Experts of a small language model.
Training: a variant of Muon for the experts, 540M tokens.
Below are experts of layer 4 (counted from 0) of a mixture-of-experts language model. Rows are named gate (a neuron's input weights, with its number), up (a neuron's input weights, with its number) and show model dimensions 0-223. Each number is 128 + 32 x the weight over its row's rms, rounded and kept within 0 to 255. Numbers have three digits each.
Before each expert's rows: a language model's description of what the expert responds to. This comes from a sample of Wikipedia text that the model never trained on.

# expert 32
It responds to: Plural s and es at the end of nouns, such as horses, jobs, depots, endeavours, plus work, works, books, songs.
gate0:089152181134115087117126131134123135145146158124143105147143108122144156096147122160130138119149136119139111080143079125163185142094125082132138105069090127105128168160107167097135064156179145074143087137182100130110122066163108120179068120151103080113106123094078122115132134137215115116102062154151121146160137126139140169120104120113150161109128105141174144115134092088075122086062202132142139138155170118095104146123061112107105099165185149173197153146173089140099235114094143112134180101154133056040150125143193128161168115137110141092106205103153148096113151131191136159148131159130124111152131140126083195153143145117155133133176161187165183117161133115153121089180
up0:084155103117097115144111134102144116145125140124140118210089108122119144140175130105115161112173158137126139186111211093182149081111116091158147129125123164161116108072123161115096110151153125096111062103149172117108107152110086171120125169148134118081159122158120081140147105069132159142168137063162130156108104103119121088145197131120121137067141117150182201168066132156151150137104129092119101077126150112134125162099101105104133095121126182108132178108097149170160204165120119077129182143140120144125136113093059077212118071077133145131065126116154164207122125084090084154082119142126197085119103065076097076136129063169119119110101161116144167109139108162123084141106
gate1:097108127107151173129125084116095111115163144149140116094144100124150203147137180138123174159132171104138084124143144175099100086146109154083152096170116127090041133096129133182069133157129146113159115152130114107120115174150130146139119116173134110088185165187158148091060136105067137131176164115099139091092097092162163141163129119145151139086142123097127111144129085111128109177129171123082085137082154142128162120114185088158085079081155175132109105116128214153055168114118056108165152203111125166083157115104134131114134117182090119140083093155152082145166088085153103143122130132121091118060026176148125129162109164138161130094175098121146180167160107128157114109073
up1:096147072127129129110108134106180104115123108101170113095136144124164109132132092186134134189161197132153147094110092163145079109084145149133148093146167125132156124173108187147152156067112130143143101112148097169107117094164133124097058142088087111185136092115102083128182190112159137107155115128115114099134111160130143098105154104110151140101111150141119126185157086116174079129120187138114143147105175133136187145102192188140181118105088137052105164156154139135190088150137136092118218167090133099160103140109091109125176189145097099108120131123189179102124137087142162152136153084120109119150194139094124125219135097169119113128056179152215132138095100123164094177114

# expert 6
It responds to: Word-final suffixes, mostly plural s, also es, ing, ers, as in 1960s, Partners, telling, plus sentence-opening There/They.
gate0:112108145094122140094098090137121117061166085121120130141095121106094130169144084104172137162112056095099085161129077174121137094066118134129095110064139072107100149107133139107147155162136103119049191085143117153159120107079187110161167145151145171147159094105143159163129098085140158096153135194190153109113134199068167107146162111110115148086152169130163152119112127115117150159107124125099147120115166142091194152154149081132099140152146083143160138107121153173047130138143153151202145181097137111099136165139090092126113143153102107200135119074080098175092169179146150078104123153175158057137161133130123119128161104093163121197150108129173138158193151145067143124110
up0:133135125111061154152148148237180171140063136128151107175161136129119151128096090100148145164154080103154118145120121151139154153114100119126119140113130092213152151111144157124094149089105072128120158145161161132156092117139135157108183122087154098112149133127185134088146163138117154118133103113147138223199192123083059182121190117167093225143168116134105177120164147130173177132176089149114173115180126131122153068157151127147133145108152141098092201101104133071104163157139165125161088118119149167178150134138070129170137128044097059108145158122152150070122123117127153106172114084083123096141158093144107133131123163091102127146125180123134105158116131136089161124112
gate1:124117112102140182120133131082135148133213156158046139109148122077204089111172097205089108144121120029125118135130118143102105158155124136132092173167180155146168129131152152112117140111141062132110119106143133173196185121137116084118105144096147114147132148107098116124118147136105158141142110129132122188166167155107090168159122123148076153180126135181117066140126148175120127145093120113069086167138160170142123137107140177089154139096080165077092160114108120113163154098179147147180161111198135162134135139157108158075084153169175174143129149109153178149060123136115123166130060158151154079138115153124143182090140165184090163109201182147164150140152116154116079133148
up1:141162102116102148087175120137105129119118118154143115121137074086164086167092126113145094108173119085147123134124128114167107156156120091184082085147193088131094139174057116120113159127196122154135110123152068148103132139146148103183129112084107089083132166120103087111139145135072104145149120135093150070138121116112103099175127126091127139075157125142131142110135164095204100187193131114140132118088104143132063100155182115087116175123159130159197154124178120145140124093070080065100083173126110073125227139094110144113111148172103090095158075102122142069136204140186095125112162153130097077088165155149126134154181185063118165092148138103108131140103099170113116086143

# expert 8
It responds to: Last pieces of names and plural endings such as s, ves, ner, plus digits and spaces in numbered lists, like Chambers, pedals, Groove.
gate0:163147118141074170091125112123181160095138081072140088122131128165098165077097140151171171115114110158139172094082112102125202175110127147127117163083095150151188107132169128095130113059165130114087124113178068162086169073111186156096156094144090121146125122144116106060141167145132136128113170149213217147187080141112071109078068147134096173156144122159058199128138156118090137187152171109064151143118166110134129142133149190112142121140117111128134134098143122130090149109161101138140147149129127172132161108173118153172117181162161158122162125129139081187150112168164186121089109137170126091096119104111153138091117179131082103174100131138125137144134101070135164119095
up0:134208102124125097216121147174092128138115129132115089092151161121175166140116179185086169125209098175123157122153162074139147115165160112105100131171119108182124085124113086081170121136113113138120159128088224107096133101047143111143114150067193173040085129137098157125107104105096108117094143149194146162143130145147135131109161146114109095102127140114121165112170096109109130101141170106076149148169081159111107169125174128122174113123167162141091111176156142165134122130098115160120118135133193121139129157060123113127109120139068158139073163099149181213083118116134144107189166113127113100125098086096110180089161170149160164101093105105181118118134118109087097132126
gate1:138097101125133167106141131145105124139117119132120120136119121122050113144183058162114154103090045113084142111158112152040137119095132159127188126043101135149149151121145162153122167176163070158095125162150139076091098128156100182122102188084099115092154161106149088083152094138148091125160181093154168128095128126175077122083165098122150130090168105099146111192159178128194117153147073193145140180153183112117058099157143109144137194128131140145150157114124186106119077153130053104150125081124153116118119144111099062198104094102152120099125113195138121120048126141162141113125080147127159102167099153117108083084125110089165133109139131134136158156134131164109136102143
up1:104171111106095140118092078094137123136133088136107100127159085141120142106166097143104104152099119076161130141108151124093110241102136109138126148155111115109169138113083105126087173159148120184130071090157074138146115104160120162120082107130095107132118087130119111145177156197157158126097166144099135103152118084071188124105137138133130066052163141100090139121129098138120103105127177092140181160083127147133127155129092176077150090166134177078139097163180079122110170148127078087096098170127165129095164087129142136162133169198120152140134146120127153089103147130105112212100120139191118084096140098075106093158072072180112146194170116154175105119102139140131150119228

# expert 0
It responds to: Pipe separators in wiki tables, plus pieces like up, put, uch and number words such as two, three, four.
gate0:124097125131138145171145159144148067166135181171140161133118147143190103195155222118094116121115167077080106152147131161063119107156064210067143196089151155160136101109113129114135099158164161139150171171140126112179151144085137123119132123125108148150155118153142164114074132119148123092154185120133160098191152144135175128110169130163074157129146176166132057130056109135137154191127139123112168120123120093105168164143198133190139123038130139146088087153134130108122144119125136073185169122136168169095137121115127149128130150177140121077177073152181110117147090081162118139169195115106106130154138086124111116070114173131151160080159114143136140123112086145137143150077
up0:176084116163093110147072220097153157112105123142142125154099123070119079160156171117137156124077146134120125129128147132184088144047110100091070160110132082085134174134124112131185116081096156170073124088071117133110125205109176114129159153073194129132057137109136159137154161077127108186137073129085137175159139099157170136127083106110141091107146090131152156165116126124149160127108158147124112123091155117122166122166139093089133090172134087056158085181100103137110129126099191132097140137130136117099111114134157111145093133150043107096117114144099057088119071195125114138135125098105188108181144119096188129095135141091082124176125110169139158133123120107145094062138
gate1:176068160094158161140128189103156118140148128129136091168106189097179176181150088114085163117153106115120139145123146152176133060031112157134121129164081066110138138098131106145124182125136074084127140174110130063139060089120155106164075123119187133130083128118123137110069141123093122168147105121139118133130117145141120108105188124093127179070131119173142183080084110097163177135203085133147111080135115092118170151120142116100099094143128098108122127112155113140106095092126088134171151145117100154161130090158115138093061166175117136169104137137126135095086074168117080112117158092140131089091187129108105177125076052070083123138191113148143129125062129185140097116149
up1:146116133175138090147172131107161132167091135074115165124103176148155110067162148095118131162155184080171127144106060145119155140140169189118147097150101142122161159150129102076173120054140150125127114170131194074144149114087086112111061181114107152157116175170126142123065144088134094092193125119128139138159192104189070118154109203095155159130118111145104125111085173128113116108158129112126110157157122104107135090104117170106123087127069088156134182139105224141156099163099125145153119145144163221145103196118140109167149122081077168090124133098139108119105128138106154108121122065141099103080066108169131112114164134141155121181176168116155108096128110081155104085120

# expert 17
It responds to: Inner or final word pieces like k, ect, b, stream, ship in words like Bankruptcy and undetected, plus spaces and digits in sports-stats tables.
gate0:183134103079102120129050112113147123152107079133116160115143083139167079135099158071095131157133176126187102170124120078105178129175175182159144158114166082093123151140097148094088129179121201151150121125132057134118124135094114120100092107074154172116076113100133180194178103132072177176140132072115104091118120124124158135095121132108127132171122150137074070182120177125170105127145124109083159115101150151111150137152181152146151175088076081168088109112093152166169127109169110114110218125174139123199137125137178136134115122136196148069143164203144100182128099119155095158135107168125171126117097100146068126120136145156134075155128140104154100145161097140157122148127
up0:082129171108150114097135117116149094131133128119149132108158107138119181203182126137099160081153092052112169101151182144114114089112178071151090114093151104135154111093142182097150168121082132107170124103110083081158104122114185144069130135071128148089128136129087143069146098121115141110084144134142116133156151138107144122081108143183117082150168130145099146098155145110137162115114136107104146172073077091152156092095130169089130150191143141146089162167107081122091159113128151129128079010119110106069037125186167159142185118136081103134105166085130179141089128135108159140137155175085098133117155079118146109128091146124071087133138159141184170088199170150175125139122
gate1:139118110135105167158106119214148067120128116082164164091138078121078117124121172165148078143151159133151143126158090135129154105119133123123091173091151136091089120080078147124104139147139127149181150117094122089124118134203214180131192162136199143081141142211143133107200186142140160104122133108120145144114170129156131124173133106152166121108139125098109150169078142075119140166184099032116075148113112110082138171115192099125109113133165138122096183120094071122134124097174154136094085125136113157154179149145156171109044078082130116121150181153143110086153154133145172135102083077139109133129157137105122087074106128144151153131123111195124143079107099076127154171145
up1:121116115106135112175068111104234134111208125155092087159128109126158075141153149093134126136097097169054199123152075099159125179158110155136180140146145117079114121151191131128161092119147118144104110150165134132155131141092101151102116107147057180182166077097230104141164149109135166153063093101143184136111132121108163133106136195107102062152132134106104110114119100140085181121118122109158074156197168119136113099147116121137096095119101112153128098107111129150118124087152148170070087170120127149128173122187064113105096096109153128152135110123140124163061103099133123113122124090124129094148118180135110110096125157157149118110168055186075135171160175186135131132153

# expert 55
It responds to: Verb endings -ed, -ing, -s and participles like written, designed, including, mainly, typically followed by by, to, or as.
gate0:117138151182143175199154176116098101140142139121090115077133144105061100138145154133133116181091099148149101096143139116166150132092141110073104123103157058136093097126131141163079113076124156062109102120155176122193134167059104129137151177141076215152129061147156101086141109128123133117142104110109081091148157173108156095164079129164180174150141181115161186181136126084168125193121093146108170119154070133114135099137088136091165111182125163129171173152147127132069130163131137117124147122147159152141074066076123098126133157175152117113104165134073158106152084189136136116106098164123146131107160094127088096202162145130159122118124145113204142164145120184092111098151
up0:110162114207053128167135106111093113166123193142119154149149125141135093149112129141080104140132112170095141151147082126081108183143136134136161140113176117108160094144169163137157202117131124109129075198108103094099127137147116106150165101098073146135180151162133086158106099134128122126107160165112119129091117150086173059164177126110098120203175157202138077058184152150152100152110119155125078164118125127119161214150126142163103127096110096171112158121160203111169089083163169142149123122129120160162159107141171154154075128172072201130100100099132061103104109145131135158112136122163233107142159129117140162102153092141070145122107188092117134124133110136135122091127
gate1:116130157152083123129087121053089148159083143137144104147132123186112151115123144061153063120144099103109092120072143125138065095134101145099115135073150092150184107105117125160162058138139144082118130150097153129115140162111136153114168099183159112138159124170148079025125211124104081118153170091139095153150109083097128138147094062159152148129093099143124167115093141124134141106144091146110159106095126139167148138199170136118142125158161151041091092129146122125178128119128095078156185130154174110168157109107095078099141186178130145155062138093176156142123133122084128162118076177136130082121162097109054150119137058114134136151142116118151099114192121080125141139206
up1:151168104084080151140147131128119162060128131082114068111093163124181185079105133204111123168149090107089136129162095188102158168120148150115123091106123110096111080099120135137147142152118143105162121096194135144074149052152089179117094094114149204120159163149153097191136169191172155135074094149128117110091161125157121139156085121156108106180103097140104119174067137123057162193169093107149114162077194127134155165088141119031118094193119141119111137160119144114161129098187097103122098154118131125084102126157145106098156108130143110130135145166167092135229097149162154084087085137132123147194155134145162124162128120134114137117132138104117141125084138155145099102138

# expert 38
It responds to: Table pipes, colons after field labels, markdown divider rows, and infobox words like Representing, Starring, due and by.
gate0:161134091154157096188154130191139119117150062112127135140145121094111129134163169216153075117120130230177147143135204141147124155087088112195092148170140152109130171082101129063212111135163175077154129135171112142099129152160100118187172164145115203144045157134153108143128111122151127119188104052146121094128127149179089102090129114154128138164140059159095167109116149182123139076147124091175122113126119129161113153074082156153124142158117125163106093116123132186107119134131072149058125104151171136112106107083074143136134153144123142166118125150104151103051148095113123108125103124093105173104156167157139129140105152134171134115121108152172102156164160173114114105160
up0:084121149093136118101145094149169135181136104144069037130104119196160154096174166110135121102153072170122099116160128123122128119160052132087101170148107083136117155130088113161075112121175196153113175176132095095079089123126214129143053083117120103123133093133175154101130138083160153148155163211139096123163120117112153089105152130105151093135136119143171127182092063167097100109114118151157110132112133174107148123158064131151120107105171139153104119092101081124136142135109097138114077082110123147117134131159125202150156128160088121044151171120169121158111150122120099147136134155128180130122105109154075137133206130041127120122097129127160117132160091094131175038136
gate1:147156170049153161107110133125136149119180080093114128132140114134101126133160124174086165101157155088128147080176095132133160112100114099109153135156068136144145173106090082203127159221104165081101161143111204131143124124162127161170191167146228114110163172111119081123130135192158031099108150116160123150138144095129178080145105096126133146150122074136075088136164143104098113149109142131131101150116125112142154085157161113107125119105161064119119126155069123139092124132077162175085142162160128126129186105182132085097136173125160135134120108129139171132154078136141085139164120186111104100130178145126149210178079125162132133163161137138134117086114114096120150065183
up1:134168117154219125144129086046123165147125137152128105120168124119105100098125165085115102134177081109116101112117144122124175143163133146162174075189104162058121124091122104126179133114146156122182164081131098121182125168103123207102145125139087217078112072051204139122160134105112153088173091192116142145158129102129154159158133191120108117092151101140112126115154084169134157108107123151145117128136141185206141105168140135174161121144135157139119167168089147123084145136108077105126095178144107160103118147148154096165131118154078183156102186124140125131117095099151102140156117086163102137131138125063135182127150119138128179090191105175090177092118119113163094161184

# expert 39
It responds to: Verb endings ing, ed, ated, ating and prepositions of, in, with, often after Pi/pi fragments (Epitaph, Piotr) or digits.
gate0:153139083110137111125152155116115112164141120155111086159142101118198190124108112213168089109128126109138150124135048120158122148128125129102129173123182139083204194124139149141085130179152117141137122180110123128094114122113143115168100090097149134114110099098124124101086169143148151124111098174134154178212176105133225140123109172128135086141166098115117159128063191159152180124138158104170092177144141138101124089089102155106148143173061154077134126177146126101202093093099143110136140090151140127029104083093099128160134162099104120139123137136155145097127053173165141125082153147120125124079131130171073188105086114125169148120112106164151157096154100123173189120082
up0:128164124083101139112095120186176137130129135107122113120093067099089129140131091119160155105130065125138144107126135143108163140130080207147144139140020121064119179161197161109135157119090091166207151141144135129157154109130115115183111119135085121150092119061115160146121124150108086149163073081133112176154120144080131109120163152067151171166122165135100071101118147144115182039144151093121163106083144128173140135129159143183138115147119091144127101130110071084087095129146087119130134110153166107170120138191101107155157126123040130116080102158140074117169103156122072120112075104160076093112184165096106090157110127080175099139185146175174114131142112132141096114161
gate1:078145118115126078163067156176127156130131160100171138148109155093122118101120111160179157157066092118132145123126141111097097163101135130141153066099121124039119108106122103068067134088093101055072189115108158114091135178049138103137135116138082170132131160106092104133094119136105108095136148103163153112179193084177107134101145147062118102123141148093098128139053149082153127120091102125088137118131163091191116138105189127179118139054130121181140126131126166112086114137123137119105121112128095103075134144089090168131047098092165089110131082120145146119097092117082182200105134170103081145123080114126167162148167151166172153088129099145143143115069150144118081176117
up1:159153138114071149081119106144137118090167127147090103180128100137159120151117139154115193170170102184053137131161107154065103112139142141140182109152138082078137135151090174084149120116120127166127141134123109146138125116159190049127126166151091082128138090093116147166149098129081097089104104093115195169171101127137165161140117165131115107112140153137175043114119147101155104148131146116138155104050134096147155095100149096141140155165045119106079132163156194097138117121133121070071117096175130146093115168110112113081117125148102154106099103162112111132095142114080113073155151072116155133134086159098188125092158108168191151137101158093174191062133083123076148060174

# expert 1
It responds to: Word pieces like em, im, al, and names ending -em or -im (Sam, Tim, Kim), plus Program, often in table rows.
gate0:145111152170131180081108078152125133171171097116098163118135068112090110127105126125140137118167109108130116176057085045063103152114071158088156140147129078133175113059123116122115119112168194090184116154173196138179093129152169075091122135049110116145149164109103160078177137182119123086057140117161076132180140064143124067093138126100114139174133088137119175119150111109119109112087099134114142119148156088114079114109201126141096138123144111129140136122103100132143137069116069185138173160127083071095152144098142108082119186114130142151129125154176192082159100136109134147139112159109162137140139143091128135068086180132165103119131157139077114093099130098086166123129
up0:141124119134151140080186106125149162194175169162081125123185130156103151133072129091111148127098161143135146166167124097175105081099115168134111148154094140089132117164181115124146174132111102142085149098115117101132127136100123110119103056127118182093175060112149158126128154158115076156170122142160169161124133152160174134125123173174148120174099149077187071109135166160086076125146120160136064145127149107128104101121121166125120106133098170136177125146227105039154116111136196106125227106087101134085116122138091170166125126092125126134119095162100094125172109108166096063106172096093082067087157202184132089115109124125157186143139144149120136131149158130168135168133
gate1:100091152127030142084118178112162142131089101064157134097137094156134125165083133134070156144130141172183142117100101140137127202137103141159144089159079147116127079091097121085075134136163107085100143132123176103170137159147204132080156131155148157093057132161118152148127175108105198139178131071115105107167169109110109090121101092173151146181142040161130119130066156118110111112186131095165109142148137131058150053162119141099085108117097108049123166104131141167099135150071122087144178113144102152084123084095114151164133123112168130107107104160126117152158158140115115127116134126069095178131016118123149152113138137138123152158125159118146107137150114159117131181165
up1:110106061135128161101158153131082064165138137145053150143119155096108109116151146157162087172181109129116141111107151089120101140133163129114134124093192109114111158107205110141118128096095086098162092118170129104113091128122118094113211166120121077139224111180069174138150134067097095101118162132144176124135105101126151155108173145085120145107162151100135087107107177147090135097136092110094131113110163111095156109167140167117174147175129193169127123119103143073088118164121070127165088109109200135148170166166122170158121134082117089143131202048111152062093120121060120114080128143115117128071091153132100108109100138113107137091118153114080131154138129207185138098108

# expert 22
It responds to: Words like known, such, described, portrayed after in or as, plus middle pieces of common words (imbalances, embarked, proximity).
gate0:112206139106130085139111133149153157158147101150190083139111097150064151130122132170105117092147126093111109144204076116114148121135094103116157092147153185085143132157130107132094100065081112116164101200104159147110076135156189175158172166194167129123110136097112176074128187154071104089114088118164171164146167139116093130124104136155156076114135150113177061147133143084091093138141129133189072114046189075123134145204125100169070180128102109131160151086149097137107174129091139115095132144147083132156170104107083084083148080118099087183120105153142140104139103117130151148132059142125145077121146161129146149132106141095159140099164136124143138123177101168135088089156
up0:124161160086146144140071149131124095164129091145136144115089148131132177071173064083155116101124126113151150136171174112126186107164167141145163151117135134120175152098107102117109219118134122101126115106147087143123068139136172120129092114169152159129115110157030126166111130083153146055159165084133092127125157098154055162169161185128091134135147146164093136096120111084110093130142107171145126078100115106075128156150126111077171124156124200124111145144124149125087077067120070125094138055135177096203122118135072122130131061124104158107123115062148157185114148114127144099145207149126101089122128114192147077098129119103145097175131124164145184161152185126126182155127
gate1:097105173179083191108108165175189125114108132103143127138135131086135113162104168127132142092119082159167196127086093120163116132119163167112119157154087086114135100116133189191141105124122166143152178154141155167104146079191161127169102092071137156114128161139126133096085193162156117116116104093146191091113158115087083170145101176148170108175127114146152165190152138164148145130183111171095185111110129161131150125123157055165115092101161144162033175154091112108123138125038096083120147091216118178135123087138165128089145084177134159156108162133102153117127142142183153118108106127130096121153078148149169115189174076156145113088159126140143129097138137101145123152138
up1:096068104108163153072184128206108092123098071100081063117160110122079134124119141136184135114117121127145105151169130117109116159139121163156163142116152100096073102120136151121205117109183122149093144129087129122115123158140139109091137155132122191198096137123156141100121101098093106141160162079127142172141143157173093120193199125178121070087071164146160151153092092125099172116135137109102070072128088078108133079168105094128128153156094152079209119139080128113149066099196114145107156150130160126085139157105128115125118117092082126150145158161131163106152119170038181165142129157148082163143137166149106131148062148150108200090077106105140092079106126118111119124116

# expert 27
It responds to: Noun-forming suffixes ment, ation, ion, ations (internment, decorations) and military/service verbs like served, killed, replaced, operation.
gate0:163180071126117148129143098128134129094161118129146173172129199154127156119059149176160133130109148105173145181127135103144112122224145164177177128166140123142153135150168117119075115093159162140163114100167127111053093170096153135159109066156127108147122099165115141117120156136091119144155115097119157074180155119144082117135137117107149188180117154148182131080154137179128143167167140164065160126086124113056135136135150105123089166135076134132151129175127170154058114108120098094114164122155086095210121134209150174152096150164119160122115112152147155154167133091173123078182109166126168102122123107165140157108186169093072088169126122139089073130114069090135119068110
up0:097144074084083164103191124131114160135096052151072124086071136108110082127098135103170139145080123086125126157113095124104182108093143166167158130116144143134129087148106144103113125152030171123102164128154183160184135218067128142099150097122141128093118106174131100172123092146176103127118133139154087124104097140112120115173117114103130128140106129104108071092110171104089166093157148113098144153113094073162127189092098169141094151045063101123170142124122130115117058071130138182133181067127125157128102073138100091155163112121130096145133165127090140115180138100121105113130169152129120126104128163135143146055103048156086111125061141103120127104112103133050122169158
gate1:154097102206167119175133112152131122099110132109128195173141185172142147152142148115142126189066169131152140177142203107129128169121126148123153147121078163086140103151157177167055152103111119174140135106132141090161114133106137128132123128152148205124166077197173103128151121084128147186142173135087138141144065100143063140083073143131095115107205109151125074090120116137162156138146145118120106199118135137108126096163098165143142194118139078094129178106128140162175111082137130120106157147083104165114177122172118177164114162133177133090174078128156100120153081087133105113129154167140147104165132086108124116192159137228075124077064121115127122108141118102134162125145
up1:133134109140167154116102143062126100097133136108095101126087180129075101094230160132096100127145138155115119074136158101171157118170168169141218123121118156091119175167077130102158089147119162120098136140120166133131153130083095119094159140097135113111082135177130140100147135119095048105111097142176090166143053167164155138125132135110107115147090147104131108116146168086122187073116136116135167131113192119169112138076173121127150067104165141126195090096124097104215153115159128084120086098159144140136139099135092077102164087168198153134125152127096057140102098134124131146107119064126080125106106100109139142146172164145110209134093164139120172144136142124060174187099

# expert 12
It responds to: Commas, pipes, and, parentheses, slashes, ampersands, and the period after initials or v., as in K. L. Saigal, Fay v. Noia.
gate0:131124099052129098132134122173145219130090123176183131098134074131106147112167139124085148147106143125120025108146153152147073130146113135126123096147118148130168090123131095152144098074165092142097138184150129089065100181152166097123078100120113103108167158165117076064056115153137111079082076192114107148171108120126092119077151117068145142091165138132205114156127165164131163150117151154113142153119139160067091220137119137094136137146113182139101157087113122131093129111142141138134148120109158144042079139127174039123154097134134126094119144082120079123111102059139129068135137117183135095106088129135124126123069156110134134145133111181119119087122118137141153130073
up0:038196218120177154123182151111116101131151078082144116146193140132221127148105163138120137085135127173112176174129124027123104124116131153145108126096084104101145151202149059095151106119138199142080131109131205123158113142100126126140157119096133161161114170114136139172114116141131080134127182117181129181115151090131141129160094115159135097113138189148121107066121074089160148096177112089145127177116068126128119114190159111138122141121161112163130144137130107164147131126113155163090165145164050141144142200093160127110111165147177109128155127120153126135098153137139150124109130121064124114114152162092120064122126126122141160064195126068135156173153132115128093105128
gate1:096163118133113129156165119182140089107118114097161061122071086073130163129111099131130086111149158119113133135108100155123079167157114146116169138082195134163165173108076126124108123107109190098076062158117172163039147210156118179114094125109118135159137137111124174094057103138134100127148112112123146103147090040161119164075165154092129138131123098122149092134172079109133132124130108162119132111085141114123133105142184101138138055110188166148111163132128109099128116113132104157181112114105118151068118109138082161134181130128078183178112124157152122167147201155137168092072070130123102115104137080098094122139105124144156133145154071151137172107130068126238145096141
up1:157091114127125107115107063131085189178128124150074128151176155162203095159189165117093180101103135134100072126119142101173079159105054135147119115151164075120133064130122162147138100096127120197134119136106063115137106104125088067166111117088150113070127123185147104112175142110130164089111115131101145193132137135124126151139129103139074090155100151153103120147138135111153148120094132102101156210166102100100159150126086125094131122134107059108098079105123131168119175176135154113171144092138122125136174134152134107118120124111203115156135078118098121115097106079101105211190175148123181167093134196137141180086127158102126162150123147092114153112109193169092212097123